config.yaml
n_experts: 64
d_shared_expert: 128
moe_layers: [1, 2, 3, 4, 5, 6, 7, 8, 9, 10, 11]
lr_router: 0.00104
tie_embeddings: "early"
optimizer: "adamw"
lr: 0.00187
Below are experts of layer 3 (counted from 0) of a mixture-of-experts language model. Rows are named router (the router's row for the expert), down (a neuron's output weights, with its number) and show model dimensions 96-143. Each number is 128 + 24 x the weight over its row's rms, rounded and kept within 0 to 255. Numbers have three digits each.
Before each expert's rows: a language model's description of what the expert responds to. This comes from a sample of Wikipedia text that the model never trained on.

# expert 62
Description: Word-opening consonant pieces. Lowercase first pieces of words beginning with consonant clusters after an article or preposition, such as sc, pl, fl, sh, bl, as in floor, blending.
router:129175149138138079143097169138199121111167141120127128152122133122129128109152114113137129122123166096155105138129113122167143133161117152101154
down0:167158143077158095139132108184133157112120089157167126095125123119115091177071130111095118086145122148108119151115126092121118148159143121083150
down1:141119137136130159114157098126117128145158150150165125104122130134166118136145151162147165123122096091139115126122163137127153121139153127151081
down2:104124166088149117188123130139117169112103097113158113073082135137114145129150126110121153147167086185140170132122123106139159086132096119113087
down3:085110125136111067146147121129110109117159117099136147107166135134109163118101159132133151172154116142179124119144132083108150130153159153108117
down4:149096137149134140165122111133159152150102117139179107131104150146121174149103072099099135098121070117115135157107063119113132164097122147177163
down5:117144190111196128107153113099121145139138128146113132126136158161142112096132133162110090135120168107119091174099131144109178152104116130133099
down6:116113119141141140143124168113131110110118129115124135091169168173114140123161059134126160107095144102130133144111099069170155126137153135100122
down7:108129084160151161120096098083127142138095143120148084061100113096134129078118158096114090153098116142171149157138118166158099086140119118150156
down8:133071128130166123106074125120158127154107112129133112153141105107122120147089131151116159136125133089155078132123142129123132152121128130124136
down9:139136093109095147127126131107130175057161086091131122123122141060138130154151119194152147162143158150137126128154154128138119138160140100094125
down10:133139121135104143128124145090135147125169096108115111099124144130143150150141131139156093098098114159135091116150076127103137098141115114151130
down11:118142147120151128145118191152112159159129127101129149125102163129091123191118110124093095143104104125118173147135119111111158132109109136102117
down12:117103110121126126135107143131138150109166114116146148107071123123120164130138083130147118149137130132109103126112116124155126121083120127129107
down13:154137095110112162109139131140113103156124143071124101091140121168134111134150136117131124127123122139107152157101143123096114153103099150154196
down14:105122130103113116139135150118119139156160160173132150129140130161121117126109098102150118172084084164146148165142138144145120111163108075140115
down15:135080121151124110080125121110124102153148121151111144141132096150208120136125090179137159138118094154128138090121147086130099136120148110123141
down16:129118124134136177148169175133145144143108107153122128144166136138111139137163133122076127103095140131075104109176134098120150110108153118118121
down17:136128070129128149151152141143162145113097133143101110117122153129100136115148109169118120112129142153084115177147130113156128127107080115125153
down18:146120153169121121114134097122126130165080116114159116142135141137102122103138122124117088125147104147111120105089116130113139150092108121128135
down19:138148101152138130091120063096125121142111125112112112136119111122151128116088174151143117125127147086150151157111128111102103154142176122064159
down20:133138104162150133108131109130155125132157089106166115143133121052127152151135082138082129119106107121159145115137128114155133159131084185109162
down21:164132108142110077123103143101107106146122108137161135137138130135099096145160116127121151142144082160117170124130121124117121126149104123116162
down22:111139156110117148139108136129144129125105134146140135175128105118114095142133125123140130109120143123123152135073104138121090138144117103139145
down23:077113155099173141112101152142176154156071128156121127129112155096108142143152098142145125144103136123077151125192131148130104162092083075169143
down24:134109160154117133120107130070143125121128146144132155095165132159094128091135120122114112162121118094137136118102116174114114134113083136124191
down25:113181093091128167113166150109100126081165106125130158136137141105100154129117105117120086152088142133140118144127148149134131102128099111148185
down26:143153178098126114123140119119149136146154136117169083132159145109147106144098119095154163103131118101140142146128136140134148115107135112182119
down27:104143096106128090153141115102140130108109104158106103116135149148099119099082174178130139111132134150115159086159121131133135100129130125125150
down28:139103199118119155124086172136098121131168084161160144149125094135137130122076126135136124148128099118149138140131114172121122093087145123109160
down29:132071127142114167090170127151119086139099135093139143121121150126153083131169136131105101132102101129104126107151120128148107163118103134136091
down30:163161137119128108128123093113061116133163145137142141133094110152141125096143146126147064158132148183115143126098161088102127090175126125140121
down31:115098129126082140139135135174132094115119117111134124124124141121148135125134155158148139136115163159106121158154110145184162124105113119135099
down32:114122139163124136109102117123107135132119108061126124091156116061133168180134097142127132119172106118185143145139140114130105154154132147104143
down33:139163102136133142136133117116141131150156172106168159136095123116141145170141101106098121125116121103108143148128103130134135141148133144126116
down34:158145085138125144111105143074109090177147138120111116156144134124149115105115150140177157164148154116119126132120160108123129156103123105137128
down35:097097137130141134148130108136096115170136122105147084187129121123108099136107130187123150133169109153148109142130141118115132115137103128141105
down36:098134154132160131131134109155126126159115108096185151137111066127120140142127149140093127166172136117071111168143109112094134151088157121115136
down37:127134143110156114105141148119124119134107170132149146121107156116106110118162059115149152124131117173121159146120140123146132141108095148153114
down38:163136138150126165126141128119137129109106115120123159100135132106127115110109127141107180107155135124158151129118097153110088152138122163102111
down39:150115102117162139139147101134145145145121127104105099121108189147138139104122173111116110165141118115119114115142144140165064120116086143171129
down40:173146107159121132106137138176151132149074073137129097125137111126175155131131101202102101093165151111157097087118121099135167145125149146100154
down41:117120123117137106145092141106113123182174113092149167140077119165101126109122162088126113117094112139139107089098151160120103149144115140137165
down42:088109163134109122152136174111154151095119093130145131072149095162138138131093166079105164113102122121096143145094138118108155134121154108118154
down43:076109134129177114134127134126102136108178128114115139095144129132125141105132133125112150128051107114128110155086128121115108123128135149119171
down44:135102121098124101148079100095121157114141085084129157125109167117175117149100119141128094114132105156101132150132095138136112095113125178164147
down45:123098131104136141098103138089163152142151102129141124128127107155106105134140128104114138157093121155086156132105117137130118078131143094120169
down46:122110139154114111119149152120116117093133080114131179138126093147132109141117108148134138106149095139100126095133124161083148145126140111168118
down47:079090142135143124145138105166123085129121144150115159107187125109112150170149125130104077103146123162104116098121142131171120148116103136097092
down48:143107153110152130130120150152113121148125130131088145117173077144112134135146176130106102113183112111121110109119076156118110117160162122093116
down49:072118134128135101116101131155180110108123128091128170135097128169119124111088135104148120143124124119138121107170128131152159132083098117086110
down50:168109123112131161170109135133105123167108198169127144163122103107098109141137119139148101125129133123132137152116148132177098131146153130124136
down51:083150142146123148100131134111107112130121134090149114096129130107129096105091175141131132147106176214101117146120128142107093153102092166112140
down52:143094137125170123101174126122148125134129134098135120157135101137177106131130102115133146131109095161127131125113144109149115140114147116142152
down53:162101074158095130134115109141147134159086124101140124110156108086147115145139135151133106118140128116109142097160166096141149150111131162056135
down54:153125071117127118154137133123122146121117146104116106126156154186114103113114065150091109137124174125119106131112090125149142156085109190134127
down55:107064101142147116110114145136150142139135138155115088157156127082152162133137120164123143141113114128130103120139127111130098126146147102087139
down56:142133160119140161155157126114138116131133139127070136117128111137134139186123147144112107142081135132114141146141130121106120101142121128116124
down57:143120126159125115119151108147090067152153123113138095113130148107102155109120117151128145107154147121117124172151133131125153115122084128115129
down58:147086090158155112112115144119099114208125127094128111153154116111120130134140137145134106139131184121168115119140145129160116151141114154097118
down59:138145130122137164120083114127155121096131096133134096132113130118122126119165143139130133094111176094160143119123113134156135116127172108121110
down60:142099139093151116125122126124164116116150136150157143117157140079171129139147109135124098098105091085104163146143130122151107136154127134085165
down61:182126130139151138139106160121149155122155100127112162106125154130145139164179081092135098097098112117100127110111097118123136114114120136144106
down62:119146117129147169124119143101082104150129178154084088122152131131087120079127138137161101140150123123153147116166150117123130107103125136123113
down63:127131103150098146141115140147140120123146139153155092112132122120098121145129161149150133102126108160111122097142108110111102143113135098097101
down64:143100134106142114101097169146104133123092126138081154128125105161141080148164114081101110096185146131123137130137114127143132148122112129121100
down65:140152123112112137137168111137156148137153150146140138127148130152153134137151116131061155094144077147065125122149111165127150104107077063153121
down66:141160084149122129153107134087110136161148181099091156166071133147152120145145120111167098107151111129139143171149144141117121152128141158119126
down67:095117138162098141101112130134117140121130139091131175120156125088090127126092134154155113128129169099125120188134145142124144144126142167100148
down68:133107159138135144115118070123137150140118134116146127105158140141120118144104126140148156110132126127114066145141156135153115117096143050141099
down69:138122154108147107107112129078095187115136108122149147106094136136086128094146125121136113098131124151138111143098115136091126102152137163091085
down70:133127133133171109151104097117100118138106122138142154142102125146135088101134150150145149112112166160108111129061112140151079155136124155114107
down71:164163124149109137091172110130103130158116121076117184100134153096162163154116112088112138130124183117126098107112152140118112156124133119137147
down72:144101120111143106122122128100104129122121126145083104119155091120133103124163123127083110145143144131155183094155160102113126154147097145080139
down73:116123164110102123146103164103134145129172098139156149149121123132109122113136142102111114121091114145165157144112106105145156096134142122108099
down74:107146097109124087115106129084107123172158119158165111163122111145100153074183125133112162153100143147112186093132144143164099129124149125149114
down75:118089136139165144091157115112126123132156118160169128125135100144121145162128148108155106151122124144152103148118132059132140142132067131108148
down76:107143106138136131109135153125097113082171171158084168117114108143155103116173127176133154113132143114133131099149126142078114170141138109159143
down77:106140103146106130103111148101130147162147153128148111115106122159136152135155125151162156125089133112102147129169113076088169128159171121112114
down78:101094135159084172101098104111129101130112137114135119136120112113140141143154114109149128160117096126186123148160139110133096102133162114139133
down79:119110127137133126099099156116062167172148150132126153164097107140113131132108129120147136098092134119154135108148148109135126130135109105114131
down80:138135135138102150152166136089121099133166105142112178149118115134103157116099156123115132152092157103085122137109113145126134103108158138100154
down81:147119117145108120144105158116148124138139145155125147135101112139108080089129139126149152088126132088145144145171119166096150142158118150174125
down82:141110137067130108163137133120146127118113151143110165125116099126109118148115146099144126124123106129133123146151136144140092141125107114117102
down83:098143095158131109165132134120143113131152138140104169120178138121117132151115117114104132155139153113105119090143131131117146120148140156140108
down84:111130092110097132146158137115123123122116072093088095149106156185153113168126159088115145141128146135111094128140137130109145136117141092125074
down85:134118100078130120174154104095131128151125100096091126154117167114177131150109120109134119110120130113118099168135167103081159122125106158101122
down86:132139125121127103160151122091119150152141154187108123141109123171152143157170119083050135116146107103093146118143115131167148102096148099133151
down87:131070119153142116114127140127126099135159113107151104123159052096145144152155128125128169102088125124136103095101139135137145127112088142072135
down88:096127189141141120124124141141111170102147088155158141103162173163128114128129126134142139088093091142130130163068071142110143124112136102134127
down89:143149132146152146137150159098152141119113119118096136121158130103114114162142119115155133161104148085126139104141138136178099126176114141133111
down90:162134121111110131120125135138108148181140145143100106108125157087114131162096149112121102127111139117147131127120136139145146091130149138125138
down91:142137106128114117106132148129090114129098156110131192094116075142119144121122137126132147118179146132076140139144142094101128132117121135104141
down92:150131121143151089100121105155146118137104107145163144091094123110141130108134130134129103144178142120109136074154127149104178128139114119146153
down93:152140112110098181107100152123098118135119118101138111167088101122127157106134162100155117133114126104147113158132161129165102129142171145114141
down94:153116118108150143143134133128155116123131138138131082152113146150120120152087133124143151153108129078124109161104138126137093109156136091119131
down95:120182086118119150144104164112153127136153102161137113120109068117109091108130131105126169165090125126209203151155120112110143133144143194128126
down96:152134173147124151140100130118116174151140184133136140081142130119135112161089117093098120138138109114109129147132102146109131156130066149072128
down97:135160138114174166120171134168126116103104105123156148171132110085120148109130113113120115121107123140134148109126126154116115146130124190105155
down98:156133085156129160105139118122129160118138145138140116092164099106123104126135100092142154111132168169120158158144127106110166152102142150139136
down99:105105159137181151095150143074117126101127098160108169154119119165143150170128107138139113075126109130107134124088093138128127107114136091125096
down100:152172116141112162153067117104088092132164167144120119151126119131182112103147143150108157151135138124127146098162095093116138126162115125138119
down101:137121123112132147111137153105111151146163137129127117083161090121110111122184129150077104103152147134113116114087133080106127156088129144141152
down102:113134157127131143142120107100123116090143096142136127151129096141120109137142148110176133117154099184159155140115152130140118072126113091102111
down103:171139116131138125116131128114128109151108110084126116130141159133124171107147117097129094103155115151165102129172129129145177099098125131112105
down104:118113136113122109165152086136102127138171133088125101129125070139147118140132112141101160136156122123162074120141117144110129107147094126159133
down105:169096185093165112139129117151078105174122128106107127119145128111117125129142151118122095071117172144122096146140128138120136115118102113135138
down106:130132122121159105167102109090128118115171133127141124086139136151146144094133132098143114140118135134172114160082134137112176138133134142134130
down107:167142134150121131170151127113171158107072137127113130177147096138129131142146155138115140147132151162131113125106139119101129127136117140155119
down108:093154122101115121154134150114113130128116061134110120115097130149090123119141115132118111140164092195132142126136145167124122086139095144110108
down109:165134106106085122173126140114148132147119118076117148123099150136146117142134185136145137117176132143087148133154168097120172148092128119134148
down110:171120108129168114142116125120123156134112112132125138142162126118097159098108159119102138108131195126094103136142110131161139138126141155112098
down111:164146123109124144137198132131124106065115117179137151155108172114105117146105156111105137077092134136112125121121097180138130119143052110116076
down112:093135111109146136124143097159153142113140123188102101169135118120104116124167164155103106143126152131145131148166155132118108110139112136146108
down113:144144168093128072147081128117088136133144093143150153147140103126141127170144131128086134148165153129105124159126122088077109111118135161144142
down114:126133147147116117113167133112117113165142121111166114105103114143141128120178097131146119115112089075117154161134081163154120127135135126144146
down115:148112135124102119105123116126102098159101104129139140129087117146151157165120145181168104159157097123103071069135164143095111148129171100103139
down116:120152075120097120184123125204098131126083143153081131163075120171108148097131148124121146158142173106129121128155135119124138136176176141154105
down117:157160121112093128120144094104134127105105151115113101123090121130155119149107197141133113134167127150077120134146141151089142109132137088099109
down118:168078100138123147135141143112130100166110149102106087118068117126158111112151123160103135141130139148106125077136119103087139126127093138137123
down119:124136120173186098113132135116090116120113154134097122141129118127126110129115116142157164137144136151086104118110072102135131128148118133099129
down120:128116150162148133125155180123162139152137112118108140117128113107125142139175142153081111105065159127136143105100102142130148158170125133125160
down121:155163121117148123130158136110129145121144143112141164119170161089123133178156125170107102157091162130092160155119113079146202127112116107126144
down122:154092172121105152158092134157132123151146138098151121099142134127125104102112168095127130144109143125145089153093112142149113180155143142104092
down123:139144133144127117090136111170105133156133119100123099114137159148161129129117150146127128156148129133115120132107118134098111134144105098144116
down124:153134159134138077140088147129071094137118155108136148144107104142125132126091084136111099134193158153100148137159110145103124141149110129154123
down125:105107156119136124147128135179090155139103129154121128169147088124110180134165075092091101109113087128136147123110088167173095131135170081192136
down126:109102117120123133121103128161147165119109117105127113126121155149140119161110167132134159102156083127160153112127091170155166104117169121166146